Experts of a small language model.
Size: 14 layers, width 448, vocabulary 34374, 124M parameters.
Experts: 32 experts in each of 14 layers, 144 SwiGLU neurons an expert, 4 picks a token, a softmax router.
Below are experts of layer 8 (counted from 0) of a mixture-of-experts language model. Rows are named router (the router's row for the expert), gate (a neuron's input weights, with its number), up (a neuron's input weights, with its number) and show model dimensions 256-287. Each number is 128 + 32 x the weight over its row's rms, rounded and kept within 0 to 255. Numbers have three digits each.
Before each expert's rows: "mostly gets" lists some tokens that are sent to it at least half of the time; "comes after" lists some tokens at least twice as common just before its tokens as in all text. This comes from a sample of Wikipedia text that the model never trained on. Tokens count by the router's weight.

# expert 28
mostly gets: " |\n", "==", "===", " Coordinates", "|---|---|---|---|---|---|\n", "(s"
comes after: "-", " (", ".\n\n", "\n", "0", " |\n"
router:167098095128146119140177174104145119062135063098148107082144107148043110062155154141093120138134
gate0:134146221150085081164110128133109098179103126136118088167171139117075136135125162107140182110124
up0:090112122091104114171166089112135115096075151150111138173143130167114094088071104195084094142115
gate1:124150145148142118153175167131117136078092101132154132097081104150123139168117122076114146090092
up1:113129128179113158139161117128078086076077033122153106125106124172128138192108114046059180149065
gate2:116077162132136095169146166164135127150102133163161167140085113087131121148171144133116189156145
up2:118116117180154097080188182132150171159133083123113124141064160111108103088125119089102133125147
gate3:098202147140113121162077112082081108075151106114169156130161140118133142087149124120121169116165
up3:123098152151144102098120134091123164124092098107142130094199093052092105109119112143052100139151
gate4:071142129165116139162114108116124101123119151119087101193119125129103170160112144176197137194129
up4:090133136099091104140127112084160088125115146140083170152128104073148186108115197072099123152131
gate5:118141129130131162136124120080181086169100156147113106117103129115094123141192042108151121077068
up5:130148119108152153135184114152161127146108117184164161123106101158130173150190077111123151135110
gate6:140132130158136134167100136055065166120089162091164132097113174125138162141117103122080154116131
up6:208158143165119124148107165117113191134095131170158100137095159083164091131118140139142127091140
gate7:082060179184144118154161146128128195149145146082137160115115126195104120190088160117136159198151
up7:169093155183168140177126147101105187125093123112168096110131149115135070186130118080129125225154
gate8:098084132133153150144101152100226148169132140108137078123142058084148153091075137138133179112121
up8:131132162102183116053190134170133157105079115163177122205122162186134072127124089134126116133097
gate9:130119127144170190124111170102160128121167125112081099124135135080136160071034078100145072127096
up9:122028121093071143135122132146117124114195089118138129108132170146112129108157162180144073109126
gate10:079102124146171151130146128144071106134131121096139144139083128070139148167095092089130184083088
up10:053087132113084162128207085087139160096084131108078149083109138100096122152086127162111144135127
gate11:136152150174138176079132116137036152139148115121183092100150069099106075104138093124181204101167
up11:099087179140156128152112146115178188117130110113129077176146171078138148119168116160125149122137
gate12:120120081143160127151141118121124102140160145166105154175182165187123126104144173156111092121117
up12:144154193094121146125155110115130176088131151171172067021158144084103157103061091129164167159151
gate13:115125111046139162161098115118113152134145102100111160105124110152126184095200143132104065093140
up13:165219094212156081126173154204152128140174165102092186113123176134132180062115122138131209112123
gate14:111139163172120044120151100141157097113083108117059174084193108165073157131133128122076157136147
up14:158127136059132140124138178137125051107117144086138098158178066141049128116128106132185094096122
gate15:119147135104145126160125116145154091161142086165163146151128000042101111179176108149125168081127
up15:109158027136144136087117146136114179125071177131103203180152132136195173175146142120183181119086
gate16:121107123119107101170146129088169145166108105122116156142113122123090111089073110097128128109135
up16:156121120133134094166174150126156177162093091059159143164100107099138102127108204104105061127103
gate17:108146149097077158096137144129133161118105123139100134129120157136084104090180168072125132136092
up17:161167167142176131122132154081116156150110131119146142126134083164130082094150113119172108087107
gate18:125151130151158155166114114138143141138085074176140117158121106113091117101190102151069150111145
up18:155109135137111096128150095148073099144123184089087137094114098100123084163131128158153103164192
gate19:110143149144173169111107105135148084158149071148115132127105170150173143142175110123139124118108
up19:134092154126130123124130076128167148074161119127145076085098094088125148176150173140031098124133
gate20:156122081176126128133095130132152117098103130167138175173124119140123117099131049107080135129130
up20:101072104147064137182085083118130099110175116136162125114061168128124080119180092186134116062141
gate21:094104108130134219124119099137129144125166157099152072038159099086126089139117067097133164117108
up21:086135102170147224110115178148139135132112165121124105070135121139118053146149082116114174185151
gate22:170141133126162129136167105115129107096106118109131136150146119122163086102123138150182131143157
up22:093149073082127179155193191143088114112137169146106167177078115185102085154120123122133181132102
gate23:085110126082124165111153148166088138095098095129115050077142094103177084141096134195105122121117
up23:106160132093177094093123120175144117121056077126135096122147116098135038076146149156137103147134
gate24:058088116137164115100173148110123084121062120162168137096130106103089113125139130130128146174147
up24:095088129166138159107135125107107095118130099115095133094170110125098132123143131206131152118146
gate25:124144100121160088124131076145143098161148100150146137117125150061135146110114163133134188099118
up25:087126074146126129123106138136111103137167137145159187077122145153169130134133104070134150122140
gate26:198162100136207133134160165119106185130040145068071104111184115125136135193129223136106189088155
up26:121104117087144128108085130182121143079107196118091094156088152097098107150115113099076128135095
gate27:179162131151127170122090098161133104163071137099084124124155129137115090114180162160126116155174
up27:114133136117101084165180152148149151147097116164142120099131117133181111106110074166147117098088
gate28:113136083165114206109241161159087105093142140138158136156135126190143139106118148147170148135153
up28:151128141139114094148136090145188084156113161135109158059052078111070148108102142173074115114089
gate29:135132090094138158131141134134086097103117086123087083149125179122068123105139089082124195137080
up29:128148130069152075140136108116105052051117050119125155153126142197101085095087075111151135147126
gate30:110152124157141125144144103133119133163102101141109145078125131123102154093153164130196157089197
up30:116123157168113151097115153116183093114158170112182104125120068145150134201095098143117116117038
gate31:142137107131160103124200151109134181093109103123129112090174098104058050147147117060148127196178
up31:132109147152163108177164096180143134129149107073199166086099089119090156085147118115146104132113
gate32:095230125107123137119129101133064115122134129151138053141121132162152183158089126155084169103170
up32:147075128144118188153187158155131162166075151121152159120108148142083116094155062128076082053124
gate33:182122134119139083138112125110163152133055129147124129120136178173128065150136147119127157172141
up33:119123155138074083029162168140163115124103116133095095157153204127118096117067142166154158131144
gate34:157121123125075091134207151196124074126168156183104141118063161147103101121161099113183118173145
up34:130127153147112134153101138106059074094196127135117123117138144168096170127151080110092178178151
gate35:119161095113172108098146151113163165136175132167127157106122116175124121101138093093099162150150
up35:120135104158183076077120123106127122124163118102092169162160144149143121097145100119144128180123
gate36:138119067097137100141107169087081056182156132116057126110127091104128131153121112182052102125124
up36:119093149120118153158162103137152142089093103121136097111117173139125129173122190086135152166056
gate37:142138088121122159129116135105145149116121163095129115173184132155128110097145122149062140124118
up37:142109090157139160090113163062138134086162183134167131174124107111134141102117134077131138141162
gate38:104128087141160149166129100082159127172174108128070151093131121147197135115120148111171125124118
up38:138101133117168139126205081123102131127131159137112198189129123151141105095130107146120163093114
gate39:086179124148093135129135163078064133152149064146126077144093139117107136121140160077078125123054
up39:144120112127147076100142118151161138155067135164121116119105098078156169109142106151133076154132
gate40:055137143134102096141166084095136106113162128119172088103132129152196123106087150147119150080154
up40:087126176166159133131195143073171144130126132129125084137112122111184117102104153163128204109178
gate41:171120167190188143149122120133166177151119125115160165133160143186127131125103190096045148159093
up41:102124136084144158125164124096126172096171139127114167117070152128170117105120192164088109175155
gate42:116091113160133106169104169138115117110056134094134169080116120136144149126154130117077123175091
up42:109206182043117090058097134090104098165124129159133152118128167132208112116133100151104134059122
gate43:090161116084127084149174127077112150105170097134104143087120108142104126162136119133129120175141
up43:138149122142120153070105121122091109107193103082140153112154047099119178158115104165093122068175
gate44:159107090100124139105140144114104196133104140136098096112137099088083107082112116121078078183146
up44:132085153121113121158163044124162110120089105123094160136068150128171139132102115151171126078128
gate45:120090082104135092126126141181143112147102142124079104081119149113143152159116111141103118130099
up45:137094117129109100132101152186088141093166137137146097094127158101172095129098074082129077179186
gate46:092126135137097110115179101164116119102134129142120104127207135114128102173089170123121129145142
up46:146149129075156155122147113137088135166098107149159106103101122150106144186217088104089129187151
gate47:146086179167171129146181139072144199129059079165121122181128115154105172126090110110074068072130
up47:102192096095087113114101093187100073159151171121157165103130127081137118154114163186187178144150
gate48:095164104157073133113112165166135149079089138153063158135133135090133046119130119114122183161114
up48:166118139083171164108109101088109077184128162116155108125102133143144156124072105118180060117125
gate49:051087103134089100136216145100116133184090084193148184134113079131149115125112125153133110106106
up49:170160167095150124097072124143118124109178147088109091137142188126082102095139118135129170137159
gate50:130102143173107140187087144078104130104134132093118146110106083179184163132074167141155132131157
up50:117110148117136097133157069107118075149141122134083087134152096185174094151128149131115113107165
gate51:130118145102080087158193108093113166085123155174107177109111197123126169129158102137175147040167
up51:155129167102075116162195099115152141077113168183116183105134173109074148123159100128142166068162
gate52:104147131138084093167137106102122096139095115155124149166066122125138114119134162120098140148125
up52:151167138121158133201165174092121138135103155144166211128072155137118090159168100111163225123125
gate53:117093139129092106145183050129179110166211152199131123094152171110056129104152148108108049134075
up53:110100101089058142125136091137093120086078109112053083156121116146181129122105130065078088120133
gate54:126123142193104101190159118103104142095161111119122162134123101120149149154163104073088101152099
up54:129121055185123083173079104108184123149137112172113153134080115164153135082078087098086065161066
gate55:174140119169069123128179143093131089137138186113115141135146139169129170099070173109127133180055
up55:101141120078134148091137169126092132136174128116110148094125159192177119103058136120196122101104
gate56:081144090148130172141121140123116120149125113113088123144144116170077052129133168088120147124097
up56:140154143191147094146063093125154174172160135105087151144100123178137051131112193068138084140130
gate57:104092110132120159103092138094071099118131142125047084105148178123087080117060066106135128153154
up57:127106153144117132156080145085078100112163150161063111097146187156072088138081077127121136167144
gate58:085126114060143135104169108087113187154130130148144139147157128166116167094164091100062147125130
up58:068131154059125150122117113085137165142135151127138152125142122180143138095158068084090140107153
gate59:113095130105152156144120158076160180147090147104152103138187103136126089177104163060121135147122
up59:168164128067076139078115100115099083093150139075114137125061129071148153115119125146073073121140

# expert 24
mostly gets: ")\n", ".\n", ".\n\n", "==\n\n", " ===\n", "\"\n"
comes after: " ", " (", "–", "19", "18", "10"
router:084089114161122124079152134100075194106089088064063172176132142146127109089123180132156124152143
gate0:155151088174096145180147171110130167151117080098170123063169136174087146141165154108072103086077
up0:115114131100098120123167096118135102056116155143137148127083152087079150101136036141109116160125
gate1:157085168160167144124141105153090172094132156118112193167181114078153134166154097160148135149113
up1:153092186120135171115131136159098117113143133153178086132142173113109145127184097162156118125105
gate2:183134210140103116144152073112108135111143118142186167154114104164133104125113092120179091101153
up2:149135158144141072130158114110087104124103125169115134105115128121093133123109099140153073112160
gate3:155150136096148127108143152102136165154109120087089131139168108166107106153087144163078146152118
up3:107117127142066172160176115101098158064150107125098151115108130143130123119118128163115129100141
gate4:085122143155059051051145162140147094111118125093119155102081130122149100109082068122104118110166
up4:142085122100123216140103052086113141145146169114132129156090102141115145113188176107181106196146
gate5:116166097101102127119122119129133128146114131143115094094132033148197134177130094147178116096143
up5:076046174165090163109106139162099099097160074122124139143152112109184195111093152075102074096059
gate6:152118160165146096161118122076142143146091184092088140122159109155188150106144169184084129088114
up6:152102101109137169114099163181192159156131147123088193116139140178104199113104102141118087133152
gate7:114122115129105106181161110130169120135131108122100121167102149133126126145145155149090137165131
up7:135064097102077074125105169145128124094153121127100110121096087116158128100081095097118105143148
gate8:139110190181172135101173137138121125115197191072157121162179138114158116140130211160159130142086
up8:166125108135120116144140131125072114082178185064155095122133125092157093141131156170093111115123
gate9:102166170173068157171136160090092134163074134063128105172095143129109052154093152157113147117091
up9:123140090129097139104112116152108109159101111118146118165063107109160103083183130110171199163128
gate10:084134129178152105067112133133125150126138120150226070113172129150161137130143165140179139158107
up10:109096124192139097100146114141129175135137135156250100104156152148201162135141139076162118148087
gate11:114120142142158139082126139106111098073132087065119170095116154076138118162075143109116109104120
up11:129107088134074087179144147180121145103168158155110127131090148149158071079126168139182112135207
gate12:112134083131126133078127110098098124090093137136138145193146062151163137117183172124115103140128
up12:152145178107138111183152113130135159151130120151134090063159120103122163146113070139135142164080
gate13:126059139096132130092136107091152053111200072164078120084048123196074085149087104121117207114084
up13:140074166091199155122156100082166178094106067189107135071137049088137090137146114096191154134109
gate14:117187147118182080151091143100086148070041154124127105161134106108084178177154147121168116189125
up14:117182136131183088129115120127098122063077162125132089176150107110118153195136156158157128165141
gate15:073128148184111099160115088136108121127144102139087164130119111100164097092117136124158148136133
up15:075126154124095148068089074122106152177112203138111132086096098122145117160098117136142112139123
gate16:092097139182076191086143182072131192135125141129151153084111157130113142119098116127086090123142
up16:114155112064117060142140116135080104088130140129113074209154113121165151134083166116105129083096
gate17:088149118113190103092137138059131138155106199086103111107109150149103106106167103105137188117150
up17:164117146131097143174115104150129090135158141153083118120161207152167098139185118123107142068100
gate18:111100156137090137174120132200086148094121134102153111177097186151111157143134118138159087193179
up18:151176077197146117146186124076167132141145142156095083141163107120099176190096093123103127122094
gate19:145069145157131138133128147100142068102176079130197089171089098094174081185122149157111128117137
up19:082176183137108129112108132186095165131081135117085187110132163156117178126143109086158116076098
gate20:166143089103172124174170141115124147140063120102127126165125092091194152113123144103161111121110
up20:143135081107114120148168126102126167121084091133137146175121077105204152087151093121169120125154
gate21:152116125110127239121145188125067187151098147127142143136127085137145136139143153125098134127077
up21:110096142109081218118154182123090139118118128080134135107156085093113148106141130134129146112084
gate22:167049174158130138121136125129091174145111097129138159116142161160149099171094137122125099110149
up22:121191144084144107140096136146126123107153162102112119140119104121098112125113187172146135167187
gate23:120098094147063179166160151090175106095118147125106127172124071154100087129109131150151177134072
up23:086112183158174113101117080198131172108172121134110141112136145130176217085170092108083115089161
gate24:092086127131124060100120095124120127136160159095136087171135168115150119152147120127134166148066
up24:156177129106144121163151134159125154109116153176140109114187092159167134134099152133124166101127
gate25:148113153166128158176028079146107140139134138160167209129161171159162093121120108162103094108106
up25:071114132187144152154105121137163133137135138137139179109188209090141137120137105176092115092112
gate26:056188063151150139151173184105079174121112129116165139117073109126123133045144116194071126163113
up26:099155173107087094057095091117135137104115077082137112137155144102129106163112174098123088136112
gate27:131138175188141083165130099149093190161143123133104076144094061063071124122101159111103109192143
up27:091144157211144085126169131156097173176148170110086113172160097149122153089106157136101117164132
gate28:158102129188130149210141106105127168165143133186078137181150127128155153156117140112090103085105
up28:108142134106169108177128134053070073123118149124165099185063124147088125129070155137182081111158
gate29:133096160108168112143157132122133137149146140168177137103134102150137122172191092172130141124122
up29:180116145160116122173099164071161156121127130153146116153113161113128157136191079107096129169100
gate30:154128120137109119160064093074107198089081168161088130154098146113173111169136167111169171123140
up30:135167108115141188169119159113151164129152197141152173136112156105081142123148128138144145130089
gate31:162116145157117175134130061134155148165073131091125146104119121132185151164138154146119082153180
up31:171132145147116145130110093113179139156080146116137160068125104171186144176169160117095124144206
gate32:105060150114090114121120119150107125094116125079168104103191099148173080115166170166134097130146
up32:145113139162114100168133153124144187151174114110115126121102156116099152101185102171132115092125
gate33:124167109103137163150160108103087086139102106076095146147117114210173063186149097133143139095116
up33:166138069106180149116137133121139120085105115127108159123130120157179027187144100128145140151127
gate34:147120178107134103176110095142122138174133158143114128090142130118038103134118116092156108176129
up34:146093089157104137083074162119146126087122065137150118181141111136124128093112122140129192138113
gate35:138082134097157112132169165136069109051100143087107132117125109115146145155148152165131116123101
up35:107185101131104159100122098076174161230181072173135140141116133113114104106103092076123141129168
gate36:149094118138100123097162124085121041154123070175170129111112199148079086126168206143091093115169
up36:109120126109100125134091126118092104132117122167096140101096130176059090121201185149115088100161
gate37:128091095103128161175146158131102093074102093148131128118121133114124125147156149180109103111115
up37:142139160103094113067101133082131168146099121137131131117176081164144137081086107090153180109178
gate38:132108110083123074126092190154160131156078144106124119115118126078087131141147119095118107132162
up38:082142078133113145125167123099154156091149126121161145165187157096151132126116108103133132147122
gate39:107128183132142139151172169194150173107160131108123161109135123130047109178146167058106127136173
up39:141169110077108094143144151161162169102231154142106163125107099147111146131098115100090149143122
gate40:070113134153168095144136131088051126107119128199145156179219174186128129104113122119084097119128
up40:151149107120101176130117168119186096181148164052098086087096143120110107143137132164180129140150
gate41:169080057099109167098132149084081178155041142106153122126119097151145110102158171092120147102115
up41:132097088049113119124133164093050139158090158113126090109122132137153141124120149112126186118135
gate42:176120180097134172124164093106047085149075143155132079155197122174096139080143125165115119116114
up42:092173151070145095137132100097057126105100117086085077092141061149124186134169131099074103102100
gate43:166174149176120178100127080185093109119149136117139187115129119178124041109076196137162094084073
up43:183109194124109178099105056127102108117132114190110136091093097177110055118095176117123099106093
gate44:089235139100178102108178128168104141160110146136135118128169143138142113158138089105119099157119
up44:188038090169086152121108088115146111064179088112126140122129134119145135105122172131159123099160
gate45:150128163182152117142086155114092163122129159147094101181154081158106089092179153188131092102161
up45:168135125057145084087115090153156130084126182100143109093072152082130179153089119080140126122105
gate46:129131175195154168148159096138152149168109141113111171154162136171121096155132170149136077131152
up46:149164122053104127064115148112173161130132160137129108122100101113124175138107078086149156100096
gate47:160142141131038162121150165149137102145140069108029159086146190130103114122085127121102147105065
up47:138112163093111135160143126140119117128149091096107129105139100110089092122125140118120135183107
gate48:122145129120172108120127152125085130109147097137149144116131078172073186138154120168115142109133
up48:080156154127121111130097076083112117133155135173102156148154075128101113091157142133143114084133
gate49:157144116137096090129161128129107118156182118150096125104135112144084077105087106087128100153148
up49:150148115129147106166127147135165157116172110095117126138121128176114107129102118119161103163145
gate50:160108121105116145068120164156083128108163082128159160142099093107150095184109182137134108058142
up50:128084150119098110079069141178065108114169089141129184187076144133177159139153113141109105143161
gate51:147137103135146114101141090095105121089149097064101147138095117170165112198057096079162069095131
up51:140132092111115093151078115092155134127144119151112116083088108114106174161151143159097115087125
gate52:133149125084154095097111137089114142145171136143087145128117137086128132154176154106119084127122
up52:105099149170082167125161173195108124099105124141160125120110130168114156124097119125166144110146
gate53:079120113126076103153142171122118144158131115177093179147175119145143162105190140082126142121110
up53:164093152126130109129097125151106109119190152115142087073084144131134180128119094169139095158130
gate54:108076140145143118074138123118122131108144184096176204146127111164174130151115171090145114085125
up54:152178126135118128119134101178141150102127103132093115202109204132174103137141103167074168155134
gate55:098145152117087079078135149120112130113104082117089157168125185119082050148158140112130101075106
up55:134162148161184132245110133146140141110118073186145102170096128078108131091121116157119157135092
gate56:131126169165123176131127122100118136088136166125129119076098166141123106142170131160161133122166
up56:098142153138105120159166155115115107117096115123107148107132164166106113096170155145113127168081
gate57:103124115200082077108088139129085106172165154115117099138200143116140123117162172121172123189130
up57:068124122170092160214145132087133083163176073104142126133082134140119076103102145136120129107067
gate58:164130093179120077111158134142085103091076144129131141151158145126078148115143134128075137129088
up58:113150098152125059140137171125076034134077176129195170115180111115094155149133125131062151116132
gate59:070111109093105186099117110117149155108091134129187145158069093137128095135142205179107092142140
up59:199127159187155118101118153136118076135179155153136059124125128165092146144148112094146146118078

# expert 12
mostly gets: "20", "19", "|---|---|---|---|\n", "ij", "|---|---|---|---|---|\n", "|---|---|---|---|---|---|\n"
comes after: " ", " (", "–", "|", " January", " May"
router:103167165124111133123163191101083116124114089145108157108109152143138100117133140169150141111161
gate0:081162093122129044140094134146126113120105080112117113121146101108101083093074134097141155113179
up0:090151106099104054161118119163094146100083097151125095140126123140132129108110158119113148147154
gate1:153154124103123148070126160070106149111067165087054153112129123113163119150118061146121188134112
up1:097095088166138127170162105162163107125189101148196163158101161125100118129101174089142152123102
gate2:123148121144171063111150158126121068137108128159151142145114151096128161126135169121149185094114
up2:168093153080094182125163067178150173129187137114136101101134127126095070130099100108100132144162
gate3:134180213136152146096142154123115155147147107111126089144096118185193108103098141155115111165170
up3:149107124101081094106095124123093114132129165160156170133128110110054207123118075153152149103130
gate4:096084080116113105170139113093115121138114099092148155098157129111175086156161135060185137161093
up4:185179145128126182145177136158131085130109145062116087070108143137065120081081135201045107114149
gate5:147110174103121134105160120042155122112171121157079155131163142104151159173106073098176119142177
up5:142126148120090122112129159070156127104151138140097126123135111116111135167118093122154103150176
gate6:149098061103129105139065153093131136105144149139129183117087114088141116067097204134117158114071
up6:131083106114118129119161153109118085107107083116156191137154127088122129066143171124097087113156
gate7:110144122120107125115106163107070098121098085157110105174127160103128111101128138140107155179103
up7:136171125192182085157124126162145119134126117117128124125115153166097118168121139116120167160132
gate8:135070134160169143099194102208087051123123144135146120147112094199120092135152157160127098158142
up8:108072146151098153121134131124097144141105083072115210078089073121092133082108134124109152103147
gate9:204162122139139163123218119155160129114098052094130135117109153144170094138111120151123154136115
up9:154142144125122167126138144058145090145176047074111157115081105146127076142134152134162160141157
gate10:096109159114124179128174078088183044130145188100137105139115072118146078155115080096165186132085
up10:064094156093106175106133098130107062091115157102114152150119116096104085153140085142143130161076
gate11:102124120043150122143114138174131143105142119157136127139105162056082119166125089095115121161132
up11:153115125113132078105157098075129059147177093180113184142146131134157106107090154099152133115118
gate12:098182130151164124107105095097145215073118123076179125125120135102126089131048107117136155139158
up12:186124115136117150149190146113138056091154139173108069175115084099148090057198105136131087075129
gate13:120121112086130115092155086088115152131152112103151119162084160109134139171135103165202138082114
up13:126101150082137105142160169092081107119115169102190143098150099152109107061116166110095090148150
gate14:110119146202087168063144078116045071086137119136085148071137016133118117170145144146094105125130
up14:167148151077175153122216179101181136155077172111113081156105170122136101111146138139131154122081
gate15:154127136134087092075148137125098129130200106119120122163153142128158113136162145139173137080122
up15:130150181124121120151086130168137140215127105171094122090141087117085179125178099106152144105132
gate16:151130132105101141138092181145150112155153146155104122165174149198135123146160158143123064152127
up16:127100132110146141140137094160147103124107125123174104093096050117123181142131112083135173165168
gate17:156102141144073100113168130115128146109127123124164174145145168107139118134127167138073163097132
up17:073129151175119153122069088099131111101143127176155123098153108138116151169106130144233184118125
gate18:094115157151144135134138139130046140169099121096088087165137193110141123098149131200139096148119
up18:192125146104114105086113156151099145056133151066128116122215120151170093064062149212116057141075
gate19:140127206091140075194142152124163111114108161160139118122075138098093181113122185134138121087126
up19:088136210117143117158144083148156127090153169150130074087084135145058174133119135098123145091081
gate20:130143111161083168148139149102172122142150142096124145162151088134140167117089079076139167152120
up20:160133107058119122083117136149131117100094099149139118081123152112115122127118085152119139090111
gate21:165113063173110133127192105160139157059116096174112140205108158123115126130129126158131190108192
up21:161122093146101137117195117157077119057106140133151146133132121126114122129123123196118149123206
gate22:190134136134135143163154090146134208112138104137112179147132132153160084177103112135132135108091
up22:154151110110103136177137122106133159089136129106163141156174115166166081191085107143157203111069
gate23:163105144098174160097081086194100107087136109157077133151200146167118107167092120114131179181117
up23:124155099113143154182104113138077087142112120179129056131167118125154158109086110149144157144107
gate24:176130113103144098020167116082174096085090134179101084095116061090150126109184186157151135107100
up24:228130135159144095062104139108149118117154131173124107077140112115114147127150181170092146098112
gate25:186116105157096164198135123165201096131131142137093134136163134088097121104125130148160143072106
up25:123065120092117149162099145161114137159074177162150155171100082102161114140110134125114196108136
gate26:108149099163148177119104112131141105152166166154105153162080094140163127093171112098133141147152
up26:160124130147106176128147138129127164106153150093116135109076116087108131118201119089175113146139
gate27:067125168161134121070127158125132113148147162107063083128132195121167091121161093145134145101115
up27:200132116127156130187118074110133147120120084120179171110082064158085182144110177093139094139136
gate28:126148146159119173105112129142064104135113144081110102153129192146102168139091168104144092110157
up28:088129100135106199092121085126121043159097144098099127156142192131135127142145176113133117164127
gate29:158183098194166089149146182201104119184132129074163121103155079123128179103166096105096093121072
up29:148112160161114109158083151138176189151112111169168169115123108115077176122120154118097057090151
gate30:153133080112156111140124144147203121164116123164092130153084123107129127162074061115172113070128
up30:101172153138102137133146086146055093157160121084127102082157136122117125106173150138093143143100
gate31:105162116118126143186178122107103130110126181165138239155170144093143143103148112145159087092173
up31:054190133158138149141119137101091100145126081130111150193128133119132162102140092138152141090093
gate32:107171166187077086169124133151121123123185115123129108168113139142131142180101137146162138124199
up32:126095138111123118131085105114082140101105100154178133116174145164173186113119137062115115129062
gate33:098160131110133097096109091112093131138191107152152187080144195131076116090167166137139195119115
up33:132191144123141116104102182093139118172153119127149135126095137136084129076090201146140108152176
gate34:063113161105149123170165113102123135092191101158151161161138119107189104153130141116167194140143
up34:105181149075103151148095155116200124133122138179132171117165095152160190077113158088149113110107
gate35:134100171164086154170156117127132154121175104128146142131122172079146160107120094109158103084108
up35:107111114081139162092085135154096124132167094124196113135161135125075169055123120144142106142119
gate36:109132161063101183089082126066119084096127082151073143093121095140032123113141136095156110135177
up36:144118115188127092161177090177184186145081173107148102135111102093184146085086121106161202148125
gate37:117121116017156158111137147103109076147109128126127162129155122139120120136095144088172114151136
up37:129100136074099164097102216137075093150137209160130158110131169138132156118114156074144079072091
gate38:151121168112153148113135141103121152148092195080073153190105086095172129079142056108169113131149
up38:127136176127185145147072117119123132188089157042162120150169100123116124087137081081112137117134
gate39:129119140133138123162138161142139119110155092116088108071107166141066156138149078134099106140094
up39:084073157120149114108139144164076111132197103177082143108134077163091134133128119133114146162148
gate40:134095117140092153137102120158138134117104124105107151143099167108121116172104129174119140150142
up40:173114103151100137122133127146114105130110192136159212103123149143066087141149168124116182127138
gate41:139147108120161131159138131184115132111088126217114146074129110125167152135094207194162154139094
up41:123131128123162111109130115159119147075124208156122155053147191128193157170089154196124130143116
gate42:155218123179113098113079172085107143110097116158084112117108143145124155166174152133095116162139
up42:128054140042157152147141151113157139098168102097111154133152146122143113104096147116118121106148
gate43:100147134163097101087137124169173152114100142070160154135038092164158201129107146060180137211127
up43:105118127096122099082109115120162155126095099105086167138113121129065133169141096099104199134099
gate44:175141162092140083169185131099086154142159192075126156138157177145221133099190130115202128130097
up44:203139175137120115155207087151111115113176182098127111118147182170130166141109125102167097106110
gate45:081108100095102109078062092125094145164128107137119106184127094131158162164054105130184063123167
up45:146101111176101184114151166111102165154140113139176145085142113094169133131136101112108135143128
gate46:134159160118091085118125144112071188126180133106135075094184119142096096177115187112116117156169
up46:169140090115138163124182168212217131108100089123167138152088115106183174117115107135138154132137
gate47:103190086129138068085144120156189109144102139173121136129063144138128149104219132118150124084167
up47:160114151168110121132096107148065089076114134082172086093207122125138148151086093083104136075130
gate48:095164144097125134147107164132138145105158105156101161153172131096174121145148184122117122111122
up48:063158108177136119130180128118119143173155171155143127098156131168128152136097174162096074121099
gate49:151132187110141131148121129162155157118116172117093057102124093120059106134125119162165111104151
up49:087039125187094086184178120112139147080152038087171088153110130103104108126088153119104124124142
gate50:174110131119143103143156104115126089168092131172112121133150148090066099134166174158097100099120
up50:080104141129092195114190184145075168157129081194136161063154114118136107161131159076149089119110
gate51:086133145152131143113137188105071121128153126047176110112093128145129091111092110094108103100121
up51:153095147098123091141162147210130113138093086153096189104135056134115122213127102125141135113184
gate52:106140138049160178141150184127116126047072162062122140135146145084139104154103150145117117117108
up52:162113098200105120140106095139152087226187122217095113111128111152090146126109116136164142128156
gate53:148167185114152159103115169163077134153152129121081199161073110145120067142123149096143165083115
up53:116170159101124162109116152196165192081113128120137151131113098161165101130172104122097088123140
gate54:095171165118097122123092170150119073079150166200087094145108123175167174118157175132168135102121
up54:135177163147147109123154123174120082100184096158121099128137169147167177100128153112163131134131
gate55:154120112099127109038142148105239061146132088114187106071111115117113130148091103165149126164085
up55:131065109074138111031160125097160090111158116166149089113088094147116126119125079132160107140111
gate56:108145143135110173100182088152153156166165141205087137113123156096174109136083132159101121118143
up56:147070106163150127082138107087146153107128086126094118130149138106184125101123124142151124083152
gate57:129118160150079070099180138125101111127156058141180198077083173088175106112083080100137140118055
up57:160140075147148053139115149102130107138099127160100176155124147129131166129068140099166104150075
gate58:144145107109102110176113073084166146175149123130124095159111119111161149157106124128121095163111
up58:101157108152149124115122148150110048104090098045081156063097127143111137132154149141155119098079
gate59:137049114151177104134138091075100154072125126146195111108147197100137133117131229141152160129113
up59:127052109118141111129127092096073141103113139148194097104151232108172102123146216149156179141127